Experts of a small language model.
Experts: 128 experts in each of 8 layers, 128 SwiGLU neurons an expert, 2 picks a token, a softmax router.
Training: a variant of Muon for the experts, 521M tokens, 3975 steps.
Below are experts of layer 4 (counted from 0) of a mixture-of-experts language model. Rows are named router (the router's row for the expert) and show model dimensions 0-255. Each number is 500 + 40 x the weight over its row's rms, rounded and kept within 0 to 999. Numbers have three digits each.
Before each expert's rows: a language model's description of what the expert responds to. This comes from a sample of Wikipedia text that the model never trained on.

# expert 16
It responds to: Single capital letters or short caps codes in acronyms, labels and tables, such as M in EMI, B in 2004 TB, and positions MF, DF, GK.
router:470554441485496570478586493491437537474491448389467485541432430457549503460472415581533476541538586522509470483482513529484417478517446493529525432534542508491453504538469510439488515453483518451521476461545527519575542430494554533395485522456562510470467569516481474445524540435490509479458472471422498528564540439546510509540434464527478551513444534508497572479504528456507536500461439445483527461440560554518467537531377503545507522539511484490420458495519528513472511466517501585474436466481559518529481550441470467483515568527572490543479566466473493511479477518561497535542475474445516492504504499504436510511514515527499490527482445509576540538541508472545475559540550495468504530527563484457478456478445539493564482539441486507528535528508475460481500477547508

# expert 53
It responds to: Single capital letters starting a multi-piece proper noun, especially L, R, S, H, N, as in Rousseau, Rivette, Lepidoptera.
router:549486401575508577505602464464574539532451433484545454464541523493495569545506481493459503536553462424522506436547439486472464484556471556513440441537526490507518470542494534490493535473543514536539536483525546536574536569457535442488482441573518503483534450495506473483524519471511535485552489549446568532486481530541531507532434475434439550484532538488512463512527471488452485451545483486548563490437539564490581544511480551482467543547447485507499551484510470549535438404508532495540443456481497545491481542543502463536463501471438511474514540578517477484518524519519423505520469517513417471527496533437595497477460515529515526571494533411511473514476494535558557494443511474464547510493500493453438459418491484445533465522506545537505475524507437516551462499574551

# expert 14
It responds to: Word pieces and whole first names inside people's names, mostly in roster tables, such as Hrist-o, Edu-ardo, Charles, George.
router:481564495468453495492526555508527558450459473508467448465561517453450567485542554577486545567523462571486500504483565511492498584526536603556577515501530481547570473504495511471453541495546479440534386554492525496498537550477487519486527521525486515462504449537516465505522494549549544561510430469496541490558490450472548534478457436471506393520486459467474594494448548524531468470525537471493501512582489498488516424434508491508553519457501506517478485491528560477421447554539525474459529443547538493557456432491508494542435528559463532531531431519568520450523509490547451558545547483505514531431491477550517415466454471511456510547472542551485533498494546524479543457506459499451457465538436503501550511493446493491562534533494469420502528535443456559486552473489484

# expert 52
It responds to: Pipe separators and header cells in wiki tables such as squad lists, league tables and election results, like the pipe between Pos. and Player, Pld, Votes.
router:498511530447440505451521550454544417426417562440513506565513531508547448481514484502546523456404465456487527484431458489509518419465543548505489529525492517434510523484471566547484463533481520466443554409532441457523527598533492496488461500535440562469456529496542495535402522476530505566499533488367470503487434530464465511505534505490500452494457468537551503474492516439458460452467575468485490514568546475464476507451462501483489523477475420467498508437488471512555524513438481609473513503557476562537525515549493426469488464472474477513524508541547466478519480517525510499551524510518488495487529516527474498506476529496514482467533472543427469573520568474561565525533494475459475399536552518513581448541486513475456498480591520540513566487521534481541480538556493

# expert 2
It responds to: Pipe and semicolon separators between numeric fields in wiki tables and stat lines, especially after numbers, such as election results or sports seasons.
router:535487442519519480509534546564455417475457427427520557444523479474539532418522527457448466528544521443531487455574543536460553457473504516563521547541496460482488518536534490490452453540456550495473494493497541530449463501532508517518497459525451555485475404513480480571469470536536493500472453507527507598541486539451453560486481516437434482488496488473496532510525466502497506494503465482532524546495468481469458554432420455498558531492430529554445527459486540515472507494477519527433485491473432485589462479533515520514472471485474562509541549566535423395495502460452502487555424450524460474516468465481452504413494548467533453462574472489547494538496520506513489533417513452528504513568496508438481379545435460553540507491549546471568487537514495454437538514564491

# expert 50
It responds to: Leading digits of years and numbers, such as 12-96, 19-03, 18, plus degree values in geographic coordinates.
router:500459496531451552485540460529500567534460535453496427490588407529492513491452499490482519524520466434493518508593528479502542540515474458574547512417487534530550496489505451513568549519545570582545467488471573544522573428538530459533489516516508535458461523545501532527438533489588473509467560485538452500552489489548498394505518528451449493561477600534560465499461440557523541536527475465510464482481466486497544466503525565526481505527526445518462500467439566546501464451522487437562478529468491473502488507466518509480534488416473580513435510479470525577436546462461499497444514484499472450485473443521487542508520465526540514420465553472536548461488505470525447498447501500534416530523571457503477476441504482504479460518499450562523550589446471489439555519512505

# expert 42
It responds to: Short syllable pieces right after a name's capital initial, such as B-ann-ockburn, L-af-ayette, Slov-en-ia, and names Bill, Will, Rod.
router:565507537483496563428507554548476517442480504482528534520559573437451540408532538459445498513510504484508464477465529516483507589509588479408492490415587517425549495497540533442415494501485461483431531533473564519439573454535487452457513513527513527526530462518472533553462456459509447502529441494525401505503455484469514472514414525447511485527564500477479476498507480498468464478536436531475492493505494536519536529534503508551429586463453477507482385467546537479518466462535600492555508505486462457512449548510505511572477552510512488562527491486515525510511471498533460569473521459460536451558494514497413455454541511504483484506444576492474501463458513545501442492481507504609575485483516436498443491533521492481492536505474558510471545518517455499432493452528567

# expert 6
It responds to: Word pieces that finish or continue an English word after its first letters, such as acoust-ic, wire-less, d-rain-age, and common nouns like term, review, critic.
router:502506490495504439517464462533553471478531465532546526487499433510468482507493505503567501430506453520494531501502497480566465534520458510477504505577489551520438584534530446500512542476533532534449542508473463539448491572473510535560519525565501542521501466454493479448532461488526448569473542560428529551431527524497490545532521538568462484504550492550489494459506554472518492531500558492455573593508544447401485541467503495496506542527482491555499539505446511581491428545421411488475545477476577549520499521486557550504518559494457471468536517485475507530468549460507426479575606535500477534461553442406478444524484513492562510485484486534518494443529450456532517494599465499485495578537507475574498532461555494448530596462452554558537493569571477501501506521522462

# expert 39
It responds to: Line-initial bullet dashes, table pipes and heading equals signs, especially in See also lists, track listings and numbered lists.
router:535531502523431531515487530512481527533491528522469548448463473511403525490552544507444503526488514591492478447435531568454545488517452519486567529561466473466469543454486523523455502537476542437489426468507500525427465449504460525469483469405563513547453535560482482508519508466454557549561484479578533562492569467544488461491519469473430538560489516516452559513509451472518491477439452538561497503480506525475466487534429565468522560473488537421510442457539506561477508473476459475459556533443475526496493495547483528466518433518458431485494469612532441507429497501489433526526483490571488479452517543493575415458489526457460527458447519430537502561485454559504482554448537448499512540452523488579453525543478525497497504464495525533491510493561438474449570500462563

# expert 28
It responds to: Commas ending an introductory phrase before the main clause, as in "Upon taking office in 2006," and "In the occupied Golan Heights,", plus following subject pronouns he, it, she.
router:499549480464436484550504468466457450539491557559512475523528494446535524467429451517529506540542415481503443528489471533516502531479542511465509572496540484520494518445496566494427567507463553535529550421532515483463502478468470549536430482501474482507548524437452543507513568406511574556537504451475451564548534543562514494402442477516508568483425537452545461468578477468525521544513434495453523489441497471458534492513513556492496509413525474430435455475580486532435523499528484438533528426513498462563496471550545488458424499548500468490536503491507414480513443500497455519484500549614478528478517532505515512544490519489561550523480501502513528447479448505592496526523467491457488474512451434521563479466506511484497456569560515476488521523553444442494563503459449

# expert 0
It responds to: First letters or digits inside parentheses, slashes or sub/superscripts in tables and lists, such as (RMNZ), (loan), (0), km, sq.
router:495522518512503574399546467480502553473510547512415521471488469418530476525457479493496538504470541491489515468537532541476482414563481543482479446470535508471440468537486448489503552458556446499528485450480476479517482505470448549489551455583537472565505468507495533507513543503504478479513512469459525579465505521532563517504504548416467588529565457458535501480507498553502449452511478457506527424459503525524513474468497518524491496526475529399503481475489456484482541496401475564558504521480508491481539558447520458458478457453484552521489596560478515492454524502494516553526455523425448428500514547489438504472417530560481518528575503508439487486541501493530469486465492592475555536539531567453479487532479580580398525492449469495498589508560510410530476496586537

# expert 29
It responds to: Pipe separators between cells in sports results and statistics tables, usually following names, scores or numbers.
router:501511446525496484472536554484533471475455485455541531496398429480502544520502540544566436445528560456507454462532494495598431508449563543534545500529464467588595463438475447489553496505463474470516517474522552518515535516542479460465565516507467510449531454449469454478479408562500465437516525543440493501546529510498542524474477540566485526486467538526492503554514435483486544521476483469540527520557512443413512505429545474441468487516515522526541493454550418478560545474542530535447478389576525486505474469417571500503531486487506475485492486518460492457546536534404482571472487476528516491519462492518486480601481495466485555557573506532495465534483516477494510553516539515552474479578560541463551446464466487521529466509510559461458576471497522462489487448447491

# expert 1
It responds to: Digit pieces attached to a preceding symbol or digit, such as decimals, currency amounts, model numbers and scores, e.g. 2.7, US$50, F-111, 2–0.
router:457501510544560587513479477457540472549518429450490464489494391491508457473394550524542487551566493550548567548458503507530503492442546513505439563488558495511529481530475552477495501462428583519540477495417533520482532481458524505449576492478500483527436466476585506483562576505470563545484449471536467500492494450444482467475519485489515470481495438559549506481531538574432435534539520491490459528588466521527578567525495528540541456487480458488454490508432478554509510488501480550490455457460556490540478525505473500476539502462492532573480497480486549529471451512489548488541521540540489452482582454541537518562521465527529499526497486499539501488486517509458461516530541428497484527428592539513488460466440545532441551516571522596547548537479528452491522579443470

# expert 33
It responds to: First pieces of South Asian and other non-English names, often aspirated clusters like Ch, Th, Kh, Bh, in cast lists and song tables.
router:502477471455405511499525484483503543509508482483523480469489512459487552506475472501590466484492506496452529510517471537586481588549424477467529543508490480511489466474498453558469469575495489549434526450541452498451544477449451472426503501457586488470549450510504433555531542535512462501493554470506481466564499528516445498547460503551486545489494463405492477537539483501510507479502473418447546470502465542567534438565434506513486561541482518567537564457542496557424440477479513550452488470454463463507482456566456403421529415494479420569498505438458478567521500463440566541443508447486492532454489521482482511431448447573506530489522536479467498459504475532503547509480503471499512463502555529456451474527507476468469476573479498516508469537446529578448606505532480

# expert 57
It responds to: Four-digit years or their final digit in dates, birth and death ranges and lists, such as June 3, 1997 and 2021–2025.
router:467432498548455469521461470451501517461521500482439462562561501584501478521570555442543509519503438556508554539485491507524544446531471489420538494432491503425483482467424445480494517568509517499496531474532511486476493547537524475483426458566527561542474498501488509544520481421522530453467526513564515491449548491498512520537522463470455500428476450508483510513508441580434559549509450463435478455528527419411468530483507500481437534464478504496547510483462452518426507568513553594492459507483505473468440506540558540501511482507452510494513537572476488443415579522515521543475496477464552481573535433522415458495467556518553543550468504489561480490508538473523551424442465501539465495559527536563441413498493514525456550515449499500533494492472539574475448538504552

# expert 59
It responds to: Initial letters J, L, X, Q, K starting romanized East Asian names or titles, plus bytes of Chinese characters, as in Jie, Xu, Kirigami.
router:489549502525472454404492571436502529467447441533551455520419482426511504516549496462516554491486490478498508476536546556518534512519507524535498453541589466510521453464482466497508443545486520574523475482442494476529576541549494517475536461552534465416582470591465490497442501462492502431508525486525522514517592555540473474543430520500562504536492476537514524545540532519465539494526391503457544550481492523527477460563481534526492550446483499459542553494512464554486423470449484555507521436491451580542509570491453477493482511481537455515516526516418513423583473554486448526457488470495568471466438476428533503483498483548517494498561519494500488515538490543435480488462482485533596547444458562460491483582564532460553423515460486507532538451553498490460504459491501

# expert 62
It responds to: Single consonants or clusters inside words, often after a prefix, such as swim-m-ers, under-gr-aduate, ben-ch-mark, sung-l-asses.
router:431504495532464571468449467534505546465554606467508516493472470435571528510508540535558533508486518467473482530486493545486445511435467580452549475575594513532510473488502515527482478494471513439506507547528440523509559539493545533570479422453488460398501477428512506517521448545524515509556463554449464508482447423515518497534525475529483525497518491511545498516553468458495487558511475484426460522552525451552513483486455485544533573514568434491463508517520487522491510507545529548553577557498534485479388518493474451548536490511493485571516521542480492519537435560508520507505487483514542443464516471556553454506485384608487422459507461546555534469495384579519509496487506543468494490454527547517488507403548540439512515527498529441494468488509478505481506531472455

# expert 23
It responds to: Final pieces of personal and place names, especially surname endings like -on, -son, -el, -ey, as in Brannon, Wilson, Palmerston.
router:477424532437498543477500504537543507560458482521532494501487497493469548496446586500434449504485438515560534486519471546430515565492543526494521525418504500529532495504461485561529558472543470428521555500476541455419455518518494414549504612474421514538439452543554511486562530550459457519443527521455511483490528530441461496448449528476549476515506522488482503510548533440570471507526485404534555529495540476528519512468474479511418575479502536534473477440423539551558433524544473509535541543571491532477435486459554575526544525547512519467492506486530482487495568512509436522453498499478494474537480502526486553503512433470433465531552441475528458507441443547511485489504482478475507456524487424557514490449421434520513543480466494443490454495518481539536547615476456

# expert 37
It responds to: Pipe characters opening a new row or separating cells in wiki tables, plus bullets, dashes and equals signs in lists.
router:530543490477443612513489447491452473491432542517479480528574525458520558492501411531432473430445499469517434550492534470483519463504444515471540520540470594425475467453552526570512465566499427449532507528494498503432488501475499491476509486545500485512546499462485477441498494515480548486523461467501526474541507420458472535455506564432580536484548527426453547475504509465551447456526561510552535487472570452501411454451521458466481486517472522436512552518526457561562507493519482490538433487483536512570492441551450548483559485545460503455490500503529567498496490519518499467493452516528454552487496528474519455519487550496510443511588501457495500563516564588422509539477471520506487470533541485461439486456571560522503476509443493496467567457481437535475618477544511

# expert 15
It responds to: Relative pronouns and conjunctions opening a clause, often after a comma or speech verb, such as where, which, if, that, with.
router:544570439445474472519476497497544449471436472558522516563543545539524441554491495462556515477497518521566475452437491518506492478517533447507458521447527478456523480496539554512487442472524420506447493487511430485503514461513463474448587454494504471502571484488466454496470498533485512496480528524588525484506483506551463480433459479468505455558492505515518464437515512488543536434528543482426524537498468509486504501454477457491571510537436533476522487499509569472549576489436469480531490503529479499458467532523541439538477477476529564487558585482484499556476444570518552451467471514580521532440543523585500565522377406482552511528524424484546524430460407415458573483503459519498412555489450499480455502563489475518542468564556477460499521531519509447492542504478458

# expert 22
It responds to: Conjunctions joining words or clauses, overwhelmingly and, also or, but, while, until, as in "film and TV actor" and "a draw, and two defeats".
router:561571455412500569499564484550569413522566437513513523503411459472448496521441513546552489548562448550522495513463472477478525571460483500471483485474495556479467492520521442526463474520498435523535494472570477491532484440549472408554521461547482531531504482461487478521522492519541511563525475479509516441468457478529530548455496494551462448415492453511484493512450556496516520479479444473484505410550545502508527484525518489542459467462522461524505538559539504432521510499463507492512546490516475477486426446488537454469514572514440541462516458550474488561483531514499514451540489500580442553507475513468539476473433549441451466537485454471442556453566469548545498519469456521498544427409546527545491515460441528498523456524506524518556525516516537473605562588452582

# expert 41
It responds to: Numerals and digit pieces in table cells and lists, such as episode numbers, ranks, scores and decimal statistics.
router:543478551466406528452465523449605533445541544472514521580532509452535576503492568491510557510470390525492526546470555485482524487530513510527520544470475511486476468432506523551478449542470516517516566480528481442420544458456520486466487474475460500525548475534542570511483514477451549567534542469571519469463533459446519479507508518456572528543512423489533509477584498461503472475520466548522466478490532495539501534447496521466484425501503563491520501538461559535488519507479554563524529473548528449472420474502420559482466510501463542504445597561502421516528500410519454515511504557506498448493499472462474517522536498575555502477434531450548519496492564473519598550499489475463509529450467502552466427561509508453529601451518441523459507516511475461446474489561494

# expert 3
It responds to: Second or first word pieces forming w/h clusters in names and words, such as the w in Kwajalein, Milwaukee, Swept, plus Sh, Wh, Sw.
router:537484461510446565442515529592420510434559572468480519445487445481472539446511537414497557537480480534517527427531449464550487573525530480502448471537499503508472444480528479510455531487459510580473484479538537534562496505488554512477558432490544481582459565502429476523526470478515471470539416563542469528606467495527456488536459532509465520527494519471542519476489447498429442500561483442492504512446509469515503466501517493491513522522480496497565570468570446537450443462519543557478479480449437536504456530516428486500495503505416470536543548535471530517543420449500503446518516475487497523533506569473450528463530510639544491505494544482496516484530460582535478453429508479514528501529422542437535545481491482446471458487487462472519496482538495453535546424533556